config.yaml
d_shared_expert: 64
hidden_act: "geglu"
norm: "rmsnorm"
positions: "rope"
qk_norm: false
attn_scale: 0.177
tie_word_embeddings: true
dataset: "wikipedia_en"
Below are experts of layer 2 (counted from 0) of a mixture-of-experts language model. Rows are named gate (a neuron's input weights, with its number), up (a neuron's input weights, with its number), down (a neuron's output weights, with its number) and show model dimensions 0-95. Each number is 128 + 32 x the weight over its row's rms, rounded and kept within 0 to 255. Numbers have three digits each.
Before each expert's rows: a language model's description of what the expert responds to. This comes from a sample of Wikipedia text that the model never trained on.

# expert 50
It responds to: Name and place pieces
gate0:137067142154124118087188131152133124153149114076172168108126122110181145198069159117116096168056115126133142163135166127174139127132136128154199109135109159160115057089098107109159133106165144184168142122179179096082097119109150099166136163123110086138123138081062175081114155146129128113
up0:162081102143106133120123107097115099157160146096127086145143108150151126127109146106136130141154145145151159137102118202146122151186156071079058120187151119082156168115086163142079157170141164088182084194069136155130141075112209148091118157088172144139072143144141073114147141145134141112
down0:093147116111147127189175147188144062206151110153111141110155135120168155102146117158110104121126162153130116134088207135089132122177067133136132090088142149229109126130146130102136102134132146089114157136115135122127103094091183165097095140149160101128152189122078160112137052149085111169
gate1:090079176155048151148143079184117072108111132120123120077136123170127130117137170124152140155104180200180171153105109150136127158201147164152146109142148156129104116148155156138120114136132120069157141120196156164171097060171118117118121173135192174144126122111145142155057150122150147115
up1:100076121100185175120101107127095101164099090103177131093075154119106112150145070148068087068117156136124114145107107153174105124191125156115128126144099069142147120149119114089169094106124108146148123048115121143117088126112118081150130147114066112049120143185111115147180101191100088155
down1:227155146116022117138166085095147171073095180148067140127100102082126168107171133097184125164151127134117114099082097149122125163143122130131139154157157117059133103137157113126125175124099096095096090136144133143155148122171105134173175168143127176132104183114145134128178124133094166116

# expert 14
It responds to: Function words and information
gate0:185144156152092098084129096107141134114124135114077110154060165099145103102131130160115136065147162138156129139112106163141167081127093118088182130131142115101134055110145125082065056120129115130139047138090069080141169114119138121047157081108079134125095102103074134165121117146147125157
up0:177151166051134107080136140188095108115077140141137190109152113124137145161145069137093124147116154114096182197149149110146135091131148163081150085120141109110078110119097142117122101099202125136163152146156159082116064143070115080103147115165157188126146144102168127125076145121063115135
down0:140133088134167125082091084091122118116114089123100098126120148172152102081144144141152070095110139099113131165083134116089161065058162156119128183110127165126164110091151049155174147108183140100115111141131168114119145095070144237132068105109115102153114088124087131110146099127151091121
gate1:142102082141181131109133147118120177165115115108151185100078135117139079111140104168107118082127148134122183160128159114136113070130164104173103104171131178182098123030130120184140133123120117134148132127102087143101050146182076080101082126117098061081116117147141095161157133099162161153
up1:148142116147085161153091109143111179102101187117125127178136069139145082062157138129159099117134143104122160192107123125128149124171115139108076089163077090098129163152111100129075094097104106083059079086111143087128139098148120207168157144114142068135109157120111174064104107152144143081
down1:098158108160163134153109105091134127104137093145191126100123189073134115158113190158166156128135182106172132099140094156078115162108168127139084183150135099190094196145041112156143131075143123130110107113123138161109124117162130207131097092107156121146166133146125097080200095123141149152

# expert 53
It responds to: Month names, W fragments
gate1:155133168156111159173135117160115079110113141148176181163104153172156087165173163127144106107102152089107164151116137064122154116119168134132140139123067050097123167157193168159040139118096136188100157113122150168136123163116163114112120099134131045092116152179109130158107102159150129157
up1:121143104040092112085142126139104172132167083108108115132124158102157210158085104131113128133127122139128135182212124113143099086135037148119110126142162140138101138117106121125126136160171135192176084087106115070088082130110150161182114094133187161145146145119094174109117157128167106168
down1:146153146144134163118135141112075118141087103073186167070069143100098118119148141150131126169146100126146105151131139125103142181113147170118144152090140169180128095141152164116117075086140087102144202109112132109184166075132116111159054172149132054132136091149147146173181127200179129118
gate2:152127136108150136122088176177096082111169148153141152127129132167088126152162100104175063145110070113089144139080139073121094176126182160115106106128119164139160074125156105131155116131105130094140090171093075146115132118175099152174121123076110191184064142142147192115152130091198152104
up2:162167070114148164120133116101210194180141117107131133096073087167109189091145113157113125133109109078144111083106085182114170101106067123153173154145113135087030084161100140145102108123166097141142098096138114130179134138090117138103154172156163152117122093117152099094130126134129139176
down2:136152173209194135158120104123140090117140120098147088087117140143093097094126105159131167080128108099117113112125080106117162160128139128100074138088086175143153122036142142130126146063148102144119089074162164081121143128124084138120178139138165160080097101157136117175213155120087142090

# expert 46
It responds to: Word stems after prefixes
gate1:085159096106127095103180094143152114140122112073136126112129162139121170062147162148131077120094197176138128112098077099190127148171131110100056225118119110146137137071130144131141127154132058066125134098119126163179122106143158121109120134080180144127156131146175125091097121121173078108
up1:146116107109149174157079141118120048128142148100161159180096110120094178099136209133097111108134162126099111113109123067140116118146105110051128124121128149178099171125141153194094071120116159142061142124101162113089090146187167068101149200127156158092143103128141130114178102131127115156
down1:143159076108094097108148133126131166134153110164138166166125106119175108134131202175126136129105117157176162152153144145158093088139133203111138186114142131141125138137113184146144089113166099104165080101178121064156153128157147117190112095088212122145153113107142108093117144170168104033
gate2:105198107096118080146135148120170188124084130168113179101111062091122149095131122149099200130134124155133152123103153131127129158117140138118132161098096213107114135140155100159115170137144121092181193128092134113134174150151193204183113162122142135130120088127097169075086088143184134134
up2:117092171109110075084141097114104090125132101103087054155163134153132106106133123181103136141117119121133158131085100086137146103132116105126102138113191127170156086075141139094161174098146136165086093119104137133095170098037111100125123072170135112118100142158143167063148152082026118119
down2:166080125158145125135127079114138100129099061106120116127133137114139131133123131131092151171202108118089147146107134114121151101104144122145138101188152096125125072129188146121137192095143140178137122169182126232167089130152137158124162119140108169165116190153214087138111193154148162165

# expert 1
It responds to: En/ou name-word pieces
gate0:117144142132110089146107170107110086148135149132105180121157167168193114154173062104100133149125116145111181140091072130152127131181121158099092135127134128080154185112138163115157105124141133124154127112143136129188085178097092136110042162129160099150128106130125042200174143105114108054
up0:117086123139101139074151093136140126159144118143062141146098131131134183064115189104127158240159138056129155190120152112111153106042157108138095140188091120136125139157165120144162140188119124121118097063120135153141166122169137142097116185169159141125115112157112134150141113138141149078
down0:135138162090130194080106092117170112068128131123143149126155171138192126137099086127143099112092103130110109135108167125165158058138105159107108123166147165151166157130195081181195087140067160121114163168134132103142159123124154151143105191097063182116124182147068103142120105150123160140
gate1:171103080112130140172148178153172100112168110141095097100167123168103127135117126093203157156199127164065143139084158104108162144154153140071128140093102069143148145119133178131119186144076117092123104136128098127155124109107145129225105113129193136160107138150188124155083116120186125132
up1:146154193137126073139124097067137124127098133165097112121112146102082119074163113160064177111084091074198175165091146150117141113129142079116102149140061156137120165145065151174158148099160126101133148097167156114068128149107155132072113131161165099117163122097134086101176105098143178135
down1:093103160157116157090182171169096132088168099159146110114193181163094141134139126117103101119109148192090138134112125080159116127130126108092138152156167151177113130158154127067130081148073136171200110173070097116137152131111126106087122173176126140123166088183162067080150121148107159091

# expert 6
It responds to: Capital and v fragments
gate2:168079048145163145098142147145091115151174109154144081159045147066042114176120113124120121155087105123175134116113094120136131213109155129153201112132111144158154135145179128080099127117123145120137137113124060117191137150165107104122114130117124091141107173151180157122105161146169126115
up2:144213112124049131109050080103098149092083109108138130118192164164129169115154115145072132108160118117125148170109111149113197121164100117140082170165135095111069113152116095168184129120159093080183133128140115143097134129111127124076173156166108135090124133176092114095162150163148142159
down2:167145114147163080063095131115111131045094153100099141077122110125133089123108140127162235106123122126154179162106131121090100153168110163125077145111142088139161148116140086116114105127205113114118096111081101134081171095126124147127171095175124082126145095121210096155164121128175128150
gate3:081129137114116147156099106141123140149074108148099089124113140120159111133136137205112115144115096148099200094159044161156179125122082168183172135132088188094091170133086123066157101135173131163129083111148153112113144138122112142134119142133120128180132116207161182075143114197118145093
up3:111057096082171125076106154117146087129141146090117112126128092161124150115137145136127124119140067133164041073159157126128136107113065158111156157117107189079081104158163115124153102077126161135158154103171157114131107183128094069194099126132103137098182102098157127172115075170127093155
down3:094106112152097144118204163103138162118184136095107100113136105124121143116117153094080099111167108100120112127141099170081108153186069150162101137127191096068102111103118104106132111094164151174159135078103152179175145195118148128127192108136126123044089147151125105158108117167091180171

# expert 55
It responds to: Pieces after W
gate1:146139137055124106118113145103163115184096093064124097138106160142099061156143131127074112156132121154073174137125105130111142155080076093189103154140163138123094143086153111104174098166156122166163131134103109117059130070037088211149142121145116071129132131106151118128148126104136158138
up1:085140091121089163089168139113105200148091129168116148082098119138104128119063196156133137193122133148097097156074088166150112085119083111141162113168121169128112105143133133165087169137077091091115119127103077062080088104171128111115134132171145112181101175124067158128142115124115124180
down1:164145125148114142093161207109075132040132118080121140100161180148123159094181126176040098108088091098087132090155102135150092135205136150104117127118109126085115179120115123151082092118081160162104111135127152114154133146116159130129064123135154101097130136174093099146102132197127151108
gate2:076138060147103109143120106119189099134151140138112126175111113107184172144155100109157147091147124160085091140125190121150165156145158163193109066122136206127100140088164137169180103127096177169135137108095140122154110064158144147109134106103144126183141104137148154120173046146106183129
up2:169112070136100170056148136095165063119092131129113096135123107081070156136138168140124142125127162081130100164124105137146076143134147135114103193105192106132176077143125072060169091109134092123098177117140111131203108140134172195064156131112137156119104150086176125132152123144136118112
down2:125058111090163083113140076125120167136148117178131112154160110136134077143129179078146121117136094099091105185122136116214168187119122128079178079104156115157131180090187122115137141166105141189142194181145156131104134135102144096116075165097087097139085153121127128158135108070126128123

# expert 29
It responds to: o/or word pieces
gate0:059202156098120091176106186125167106157151120135117080103143120129142109120118130122118191145111132121076130099107202113159115106167130105128158064152134149156190154138096138132180144056126144099093127069105114168112157112117063181132111116148105119072074135129170151166154098145113094154
up0:187137100091064092104132110118123117113164116124117109112162097166082142157169148075130175098107116093075102147150092139150085158131149075083171112118142133144098157149115099119183190091099143131109145124084194157129143093135120174108196084114113115159107131098145102195186136161142079069
down0:084068085117082162157115156155136143147133140162161124176137063108097189085102126148084170162144128112123175193138078131154134110099142168171103148113130120105158103181142118172159081129133053111139128082123152117169088141086168086106114103109165182097122132127166102111146108111110192074
gate1:111098111142116109113096179163124157144147085072109110159168137153137063174146195129175130110114099171121084058125125095120093134144151087114193113096136072106192083092102130106121155110136155114122113098147100119130117090141147127116109106098187150091058157135189073166159092097130165172
up1:113156158110138136165154063076076122174112169106153152110089157148115146111066169130136114121166051112103149133116165144101102104158121190149105132097107194070163099125138102057149146110066107177147098184147156087111132089136152079158148149124129186168155119185110108133128130141117134085
down1:072129127152113134075121108122126141170084133132096183084129119126115087151159126149169123172103112126127109096098164246131104087186077159109119152188102100101136181137102130163083135148095080131147124184133141139131107116078069094127155105126152102154081118112142112129135120097136068208

# expert 24
It responds to: Le and p pieces
gate2:127161102134115154114084102067138119132192116109138133163081159078089163120145102135153096122118145096095116111064136066107168113160103130121142190157170107110096157173151137093138125104127053159161149154151078135119113123096105081223146083138102067151090104138167168110072123122149163147
up2:164085188120133136145115086117180178125111064080122166065176163132162164159093115124130132116156081107193142099109106137158159164149161119178096149174147164136102092130156176139109124148098097215104121089170111075075128113114124124178126114181153145134131115134137126068084133097123169146
down2:064180065130149164171140144128132109172091115160156114095161151173082081069143155151156164146169099055104152121120119127095143131124084172095083068121113135163137089114135153103150097108124122151078143071175121143139178129108105131105127130118107140079134093045129172143185146111100110175
gate3:110122111095103131117086175168096101089182080092094145143152150134157069120145122159110113137111104162136140117156156117165184115146118139130138095137224149117149152157175131148126096093056101114059123125081150133044098125138136174116096104088153189172108106097104177136128148168092077136
up3:148137157035111116118147124081098061077162068125139103121112089102129077135140157131118164124094085102160123190118104107178101136096170111127165111117173138076175107133066144156144144108098129154131159131091125165085205101175138105087128131126099135168101067101121158168114161156104152089
down3:127135145191163112207164135114161112126172117147126126119132137151200147167123157133108081158121157144139137165166089135128076150113114172168185172103125147169087153112044158147074160144150086148184155148156105089094094181117110104141118135125149049139116098118164149107094061097132128125

# expert 31
It responds to: Latinate suffixes ation/ate
gate1:087157194132107177135089125092181088146122115129090143121162113134151123100107057174159156127191054152094168078182103111136111125115213134132130173134115131207105124084100153131119133077151168139138130104172099132105090120123126102134148100096160180151105162161121135082155157083117092142
up1:133054085155157180158084101085106097121097146164111143113078095130098128108129090121127123099152090159124156083125138166097114161083115188124173098163154071096192175086179183103132093137133107093142115117136108099128168142154106101174109095166086089099133174096111106122084090110069088148
down1:128137131136170124136138146117145118142162121086192132145168125089130097044181092184155185132121112110116130130096171132140185130181121145213106151102119220164162123164122168137103137088125128124107102180100094116136150152107149096104128169070193120167153095138145131118091178090171128123
gate2:082143174085150090058112127119143058123124141129088139098062145172145117084165072164098121105138085096154146143092126133165108123120107145221048144156126074107070130104143140120126161142167140118120109118138174132102150086142127148160132173090115083139114172110151141122162158091081168082
up2:164102084154163116122088102127093151156091117108072119109097139108102174090158127114155159190083183117124119083142090054138112116210150129131138158131150162165097150123091109089161118153115118181056141136094114163115168106121182136113109139171156109171119185182146097113126123060151107170
down2:109154137159131195101184185163134107101148148084147135116123126046145113105143130162161106188118035049112111089067093136134167140100112108160115132143088126114173099125128116167136113141136116129084087079088099145108094117098150114136165116132115132111136123054187115161075160139127157086

# expert 58
It responds to: Capitals in acronyms and codes
gate1:136125150112063101163127143133111085090167108160163087139168159124130114132146162084114148126136154153106128121108116134185153088087064202089087103151082143137173123170144134133149166136148134130098084107123156189116073071118167148143164188136083145089145162107183171151145052147173112159
up1:132166112148209134119076157149178174105097103115112136185109192126127128087111132093108125097129120102178112144115075137146078111143122121089180111124144151118146149085181117131145145109069108177155098119184138106132175151138102088145170097165173100123158099062076040105078133118131142129
down1:162072146152096135109182083125153114065111150123064141075121144138187083091151140159156106138065136145109113106151174155076120139163085152178140165156121116124186169078117141148094133090193114139105128082118143130115128115141135175131124101175082099212159142161184117123127105102127078141
gate2:139126103136075087151103169090115140134162159129138130201130151129132127132115121076152113142095107145098159095077076190136161169097112117166153086128081155087102183149047147116172111149124109165136188119170140193117102126082132170114083191117126098171187105117188148130123124152167144142
up2:145128071055187161129134093121128130124192110113157169136105050146160153084134124143176085135066194139110144143171186073171126132134187104118110143129124145137106115104139110110077118120116068155065088161096134136157129158109089156125136162082147137175137170189116090137105133122137100098
down2:063171108059198090172141152176131119146108170150132138090132102111102115155190125193122185145128114128131119138111151139172159173148087163131137145103079101176156094101064193188118150115104122117110143152150149087132160142143108102106105109140176188133144132138088152155095204136142099121

# expert 41
It responds to: Clause connectives, -ine endings
gate2:101128116165098170092123102149127084121112138181083206138144120084123103096093167114100148042165145104191139106128039092083182110178160117122133137120171140147169104172116150108112116098134119060105170161137149160099140140157144133153153099143152099104131123115152109131078169121206133150
up2:159116108091124093077115118121137097129069162111191133113099125132173092102163105122130182135180066087159155155134107083122109137137094112166139115129120158121102148139017118123197129117101138087086169127150205150158156106125036125176139154113136130150134106102084113160108113151150099152
down2:207074126120077149137128085105111109120112111187112081102179148123106143166111090135155107091154095099146110135174151160130090159145108157168096132150151103146122160080207038107136141132118161090193121135175152121145175111132153099119178117175118125117096142081152189169180117131139146156
gate3:164159159113112139126083182118174088142125108073146178139114131117119131129220132110065097174137081151089094125108130134151138111125122123138156157073179119094142131170090104114030114110141135110109129183111106089071114168074120152065169181138157075124144097141146135171128104101127126160
up3:106112135186092106114159152070142127084113122116149096154130180137147181097139090130137075067106144137168143082106108150197157075106150170130117135181154108139125109085105088183173131092122127126131097086134121147141047109161100147133033153124152105190120152098128095086165107115089133135
down3:123114133092152065141085091202086122114142161116122165126125079183080108110134162149074144090094122132147089154132167121096023103193082126113175138153113147128096157172140133098084119142105127143087185166102100137144138156095106137134137095130131136112068139124148164145069100082171088122

# expert 56
It responds to: Syllables ri and al
gate7:167055136152184161141127097110190151128128176081190096148144105090079120103106164186158133168107155109090130114166135095160128110126160125124138106160176128142125096139104140090115069118157153084145159168132101179111208103089165137165127069150087154138115134103165080111139109142115176072
up7:097145102086098137156130105097097149112075105095152155179080123158165086122169095106073096120077145181137141131123128172133154153138149124169102120136142155091131141088160127109102167097116143181043097109135120111119125183139117141160155169157116079080140111148125211202124088149182098073
down7:145105101119171113130126131201115132203146091139151124164087126147147119155166134176114086061087186172131065114097090132131124100160122199161108167066123135132110129099131138136171131133158105184136178143127125096113110078121156082187099159154128136113172120160187068094154106141086111113
gate8:106105140146169151166136064128135093108154103159141114142116101143127153132105103113175067141161096136173183133123146122111078184172132071128123178091106064086135130102157223160139142101083180137180121160149094099119160140170128152176107080103065136100137156117152093148086100095111166120
up8:122165166123109134105158125172147121105126154129155131114057153079195159125121086151161131153143139094158121093174096124108109095173132158105090133146111154157095093105134159074052121170118136117057101139125141226145100134080131141061129084152152134137143122102152114077085090150058141157
down8:153159087151122139156102146093152147204144163137127146141176078126113154071166139132204093072129126138119115134052114132179146103154072081102141113161164132120159129210117131153155178156116135134133185148160134138120160136172149150112130119092175152119089121095195079142123123103177072105

# expert 61
It responds to: Word-initial short stems
gate1:144122108167113129090157147096116165140163134121089140104155188154132118141154172150086086086134169103079134130138107090133105105177134145140136157153074144128150206075154100177117143128213125132121140117055135209153163160085124156122127051117169143158180145160102185135160135114157110120
up1:119160098182102121136121092112088130127150068173119154150149169176103123131085133090121123074149061099151147126097102130144107163113174164142199130142157118094052123122073132098106086126114058122106097099149165152096144103126119096115125070130090178056167076078117114107148136123109185114
down1:178086079186129103148146119208080164143111140160125177051143160076087098128120157153109141140122177152117109097152113152102077095118121125109144130140101103138112165045152105093133163096116151136136134140141137116130117116202176118117087175132167106110079168191133168177177156098135106138
gate2:121096093135127098085123148101134175090127153127050138113061155092122177102161155118140103165141149155175141151159171091112169125153173125139132088101128113125088171105171183127141157082133119097089107149096133137150152134099145078057098142118092166178110180095172156135176076148192075130
up2:126140106092134117131136099104199135085097114158170149123132107171128110132071126119162136183094065092146152173122158197161096097143119131085135114183113069137082104142133126106083105116155157193182105164139138114112107104103121060166120165175165154117088108127077156111128042144098116150
down2:101152121164115101143108113117115073142138164086161082154091152127159129118149123100163154082150143106130211125116127157095157148135073144138081144132072175066071066160144038177130133106122126136115104135166120130119105114084110099081118147119133074144092202079117134102113104084145186131

# expert 11
It responds to: Adjective-forming suffixes
gate2:120152088110141121119093074138121095043108100165091203142098095118097083135144087156164120111101159125125111078107122074093087172174073125151151127173121158153152096089079156095159102115095093167138142080173095141157107145148147134128106108204087123155127060161170171132113145145105122131
up2:118118149163120090080107126062137130110139103169174157118113166153114106130095078192151155152098157135185096137153136176126180116148085082120062139074114113176120122166174062115124128128093117145099182074113174131094149132100130108102130073117131117128119039107182146145181128102146126088
down2:121123110179110119139095146125063113150137198121084146128139108089116166116128178122163092170170133165088120103109112118109092180169080057206110110114099151141144179122124231080112117085122059099083130111149157144139148168136119124173130162119091112099132119099169114106128160144136162160
gate3:132134210123094084113101118130142161173151146093135133128097110156147103051082104093124115119108150170147127178106112094158143138114159104061079103103132080079152139107110131127105155133082146056097139112157133153152075149095091133140182157081146118112051084132161128170100088171069114104
up3:088099140072111152142084091129209076167134129088141193160138114112105119111108145120069167096117103132121109113066102163135117151114173105172166099148116121135090166151149181189123132110116159126194119074087146085068191137143066107110155113153137087128162133140141152134096096124075097120
down3:169137105111184126086151100146074159130101148114099117126149104194101152118223140136138112089188163192181178117161156132139120091194157107097143085168156069086131102112128138092137157111074138134081149149179145175141119122170141100154092124126171098084113119118118131081147167154150119102

# expert 37
It responds to: Er/an/ar word endings
gate2:113104074163145170078191111087103097088096143099127133098142139037097151102137072132135095087139143107133115100131139188146187072230162099086166131138158102138155121131142148117133134124142105104130078143115159121114159095126159120109097105174184120155153144167128105149125106196144186117
up2:090087167176140128143152126146109138123198088116099129105096135113158138137103062073052072091148127131146120111116024113078128108146145145113159128104182139072133072106121083076124159067118100111152144101134048127139084137112111127107129123079146145114110123127068099112120101128095113162
down2:127123122114093156168089089098136137143134104173146126124150092116122115177084169143124112111103152082138128182140193155093169156136148115154089136124111134120127119148185129185129207185142136148122128132137084129095164119036116181176180109135121148106079041097118152074123137072153098098
gate3:132113158105100068113146160137079152098100125127121116177166176115167137125118106138148148116146163130167105169118154204134194133196085138192141115132089141167153133134089123151166101118165103171143099129160098136113119164211071102115119159131129086124137158170118114159191155184154159199
up3:134174071150081178168137124081124154133139148150070129086118114187093107116124142170031083125144087139065165107195123105127158121084144084151098087102134079152126134145176190116056163119116141110129113167119094134118151082102134138127092102167146106110112109155133145149093095137134081089
down3:103130158181141095069092090150157178067135144109138133140160144144220119071164084103135139101133172156152111168096124116076160151084192139119124096109088094115128103112154109109117112119121118119162150050125151119166113184127075126124128169129105134178165128124138112159171096138128159219

# expert 48
It responds to: Vowel-consonant pieces
gate7:155156154114120123113176087100109118164152101163090147152133147025062126054133146170120125177129128180167145118130114158116104108131147163081154115104165157169192080125088184121110102139122114097131158134148109123107136123138107134133158118093175184070148151147162123075162199122099176095
up7:116184163155159101164109118129164143128141143181137122140124128101062142092155127149157127134140099099097190071145141125038115073104148126180143066150116167155133129121106077139134159164164138168100102148125117136119051187102102051099160132139127158167068168162096121102124106100122150173
down7:188105108135102108114099131120130147108103162068092093091102091118135052103148104136170180149131100111137094156120059112086147160096130180101168099086194168121123109099191204158105093106107198069084093089147149166128151127170135121143099140120171109137164098109119138138122149148156157131
gate8:072136171109114069157131094095129121114158142120111144076065111124132144154106147154181149136206140113080118148138087101100128128106156111144105116093152138101164150135151079122058209119119178108092116130067084125124101136087149193136186113149183151116185126152108115148094054154127128118
up8:184139157168137130166106140118140157168123121139121093179139145142171107116102120116117079164102123102137131122036155075165118185095139147166139128127097131141154079174125179125140151105141134195143145084169201188109104096180196073070155094101131084132142143135167121133122107144181144152
down8:156117146140111129131121131068103166166139154104126194146133154114146115094122107183093199124134143086130152097157145115198145123157186150134148193109154078161177142105141176111138024139114148144114173205083164118145122135118101091155060155114100117072138140102132160151115167118116105138

# expert 23
It responds to: Mid-word vowel-consonant pieces
gate1:122160136115147135149059095127150059166157092087133098146102126128125066158176145144087139129132073159165110128108150100134102182141083122165187150170126155129178102105118152043157102144164130161123143138117158127122130134166125148091140119096179225107155132130142174158135118112042096155
up1:135144214130127149154151129161215050108228151110130132146184110136144142167111123115184145156127082133102127156098100119129131135140143161122182149155143117128141169131082158157168097162097094124140078089116185138109155181156104135141102172146081128088166111130085107135099173132076121145
down1:161136109137068167153140144165152106082062095142144146194078138174117098067075139123118154116085100106141132174104165110171073134122125128099104228117116138052172138186160122158074118131123161102099120165072129144137064154115127115116119105135167115146174149098119144135110128143112152150
gate2:148157110070136086093162162103148156125161171108096047166139089094115191155120118143135109131139125084114155140115158189147121109135077129102105100105136166113120177154113155113147175106100172061182119144075108152092106157107126101125111104185101185128121108137180135178091155193115067138
up2:128157111107142090170092108210118068092088130120128073084109081161126140148107125052167171069171120120132151050110155089155111137082137112124136095156139115142132127152094138131110154147113064132176131093175137131101139101124173124192128146160134154071078104137119142155136077129070173148
down2:089076135154099088093150136080161124142167119155149148170115119143129108111175166158098209185102106163103075166094097145087223155106126141114120141110139186163123141109126105144165142124113097177155097112104133102098130071129116105125151098126138065180186135109108140124118166107129176056

# expert 15
It responds to: Sentence-final periods
gate1:108155096144143132090152203095147116144153083147133152118195081155177139142203086158127148107150134147092131156094106118118144115139095060163113124123161145099146186145099206166174179108132128067142159070162111144152112062139062116149104099169116166129121131143139099114083124159098110115
up1:113147074107156089096180156146146124096093081108107106112174133165191151140208094125135116131149096102076135144136128075134169154114163100180127134161123147108130120108090169134173170133164049116090163157146097139112104120146089133146186124171096184169101098101108151182060125108117085151
down1:136093143161107140165086130170091161153104146103113098168063110094120171158091116070113097128123121141174037115156140147113100127133110145165113109140115123118116167138162079117098124126148146106111092113049116085150153195159184121106143191131197082119147106104084101103153114110144169202
gate2:117129100071127097114194108077195113075105112163071139123118129138189172132172084118142127135104038118139152057081215130127133095066138125124140136108103130116111112110102146114130152139170149105118082161120139132124125209099129117109171095167083145127097096129131139109106183095156127108
up2:179098133084143132108172097152147130120148154206111084096160153118138082132177144084174101148120091155106149158144145132143094142110139156095109115126080172176140066110122044189214150171147162192101142143129157133111106159134126141119172106147075172116113154130192156121132151150162124152
down2:079120135082162168078114151122168099154152115134122173150138117188086138100132172112144109184139142128102149127099062169146162153104111147061148135112093097138063155136157184093184157105149089153124149114131178162084171182090100139142150123125115177113117116077144102074191147092147085099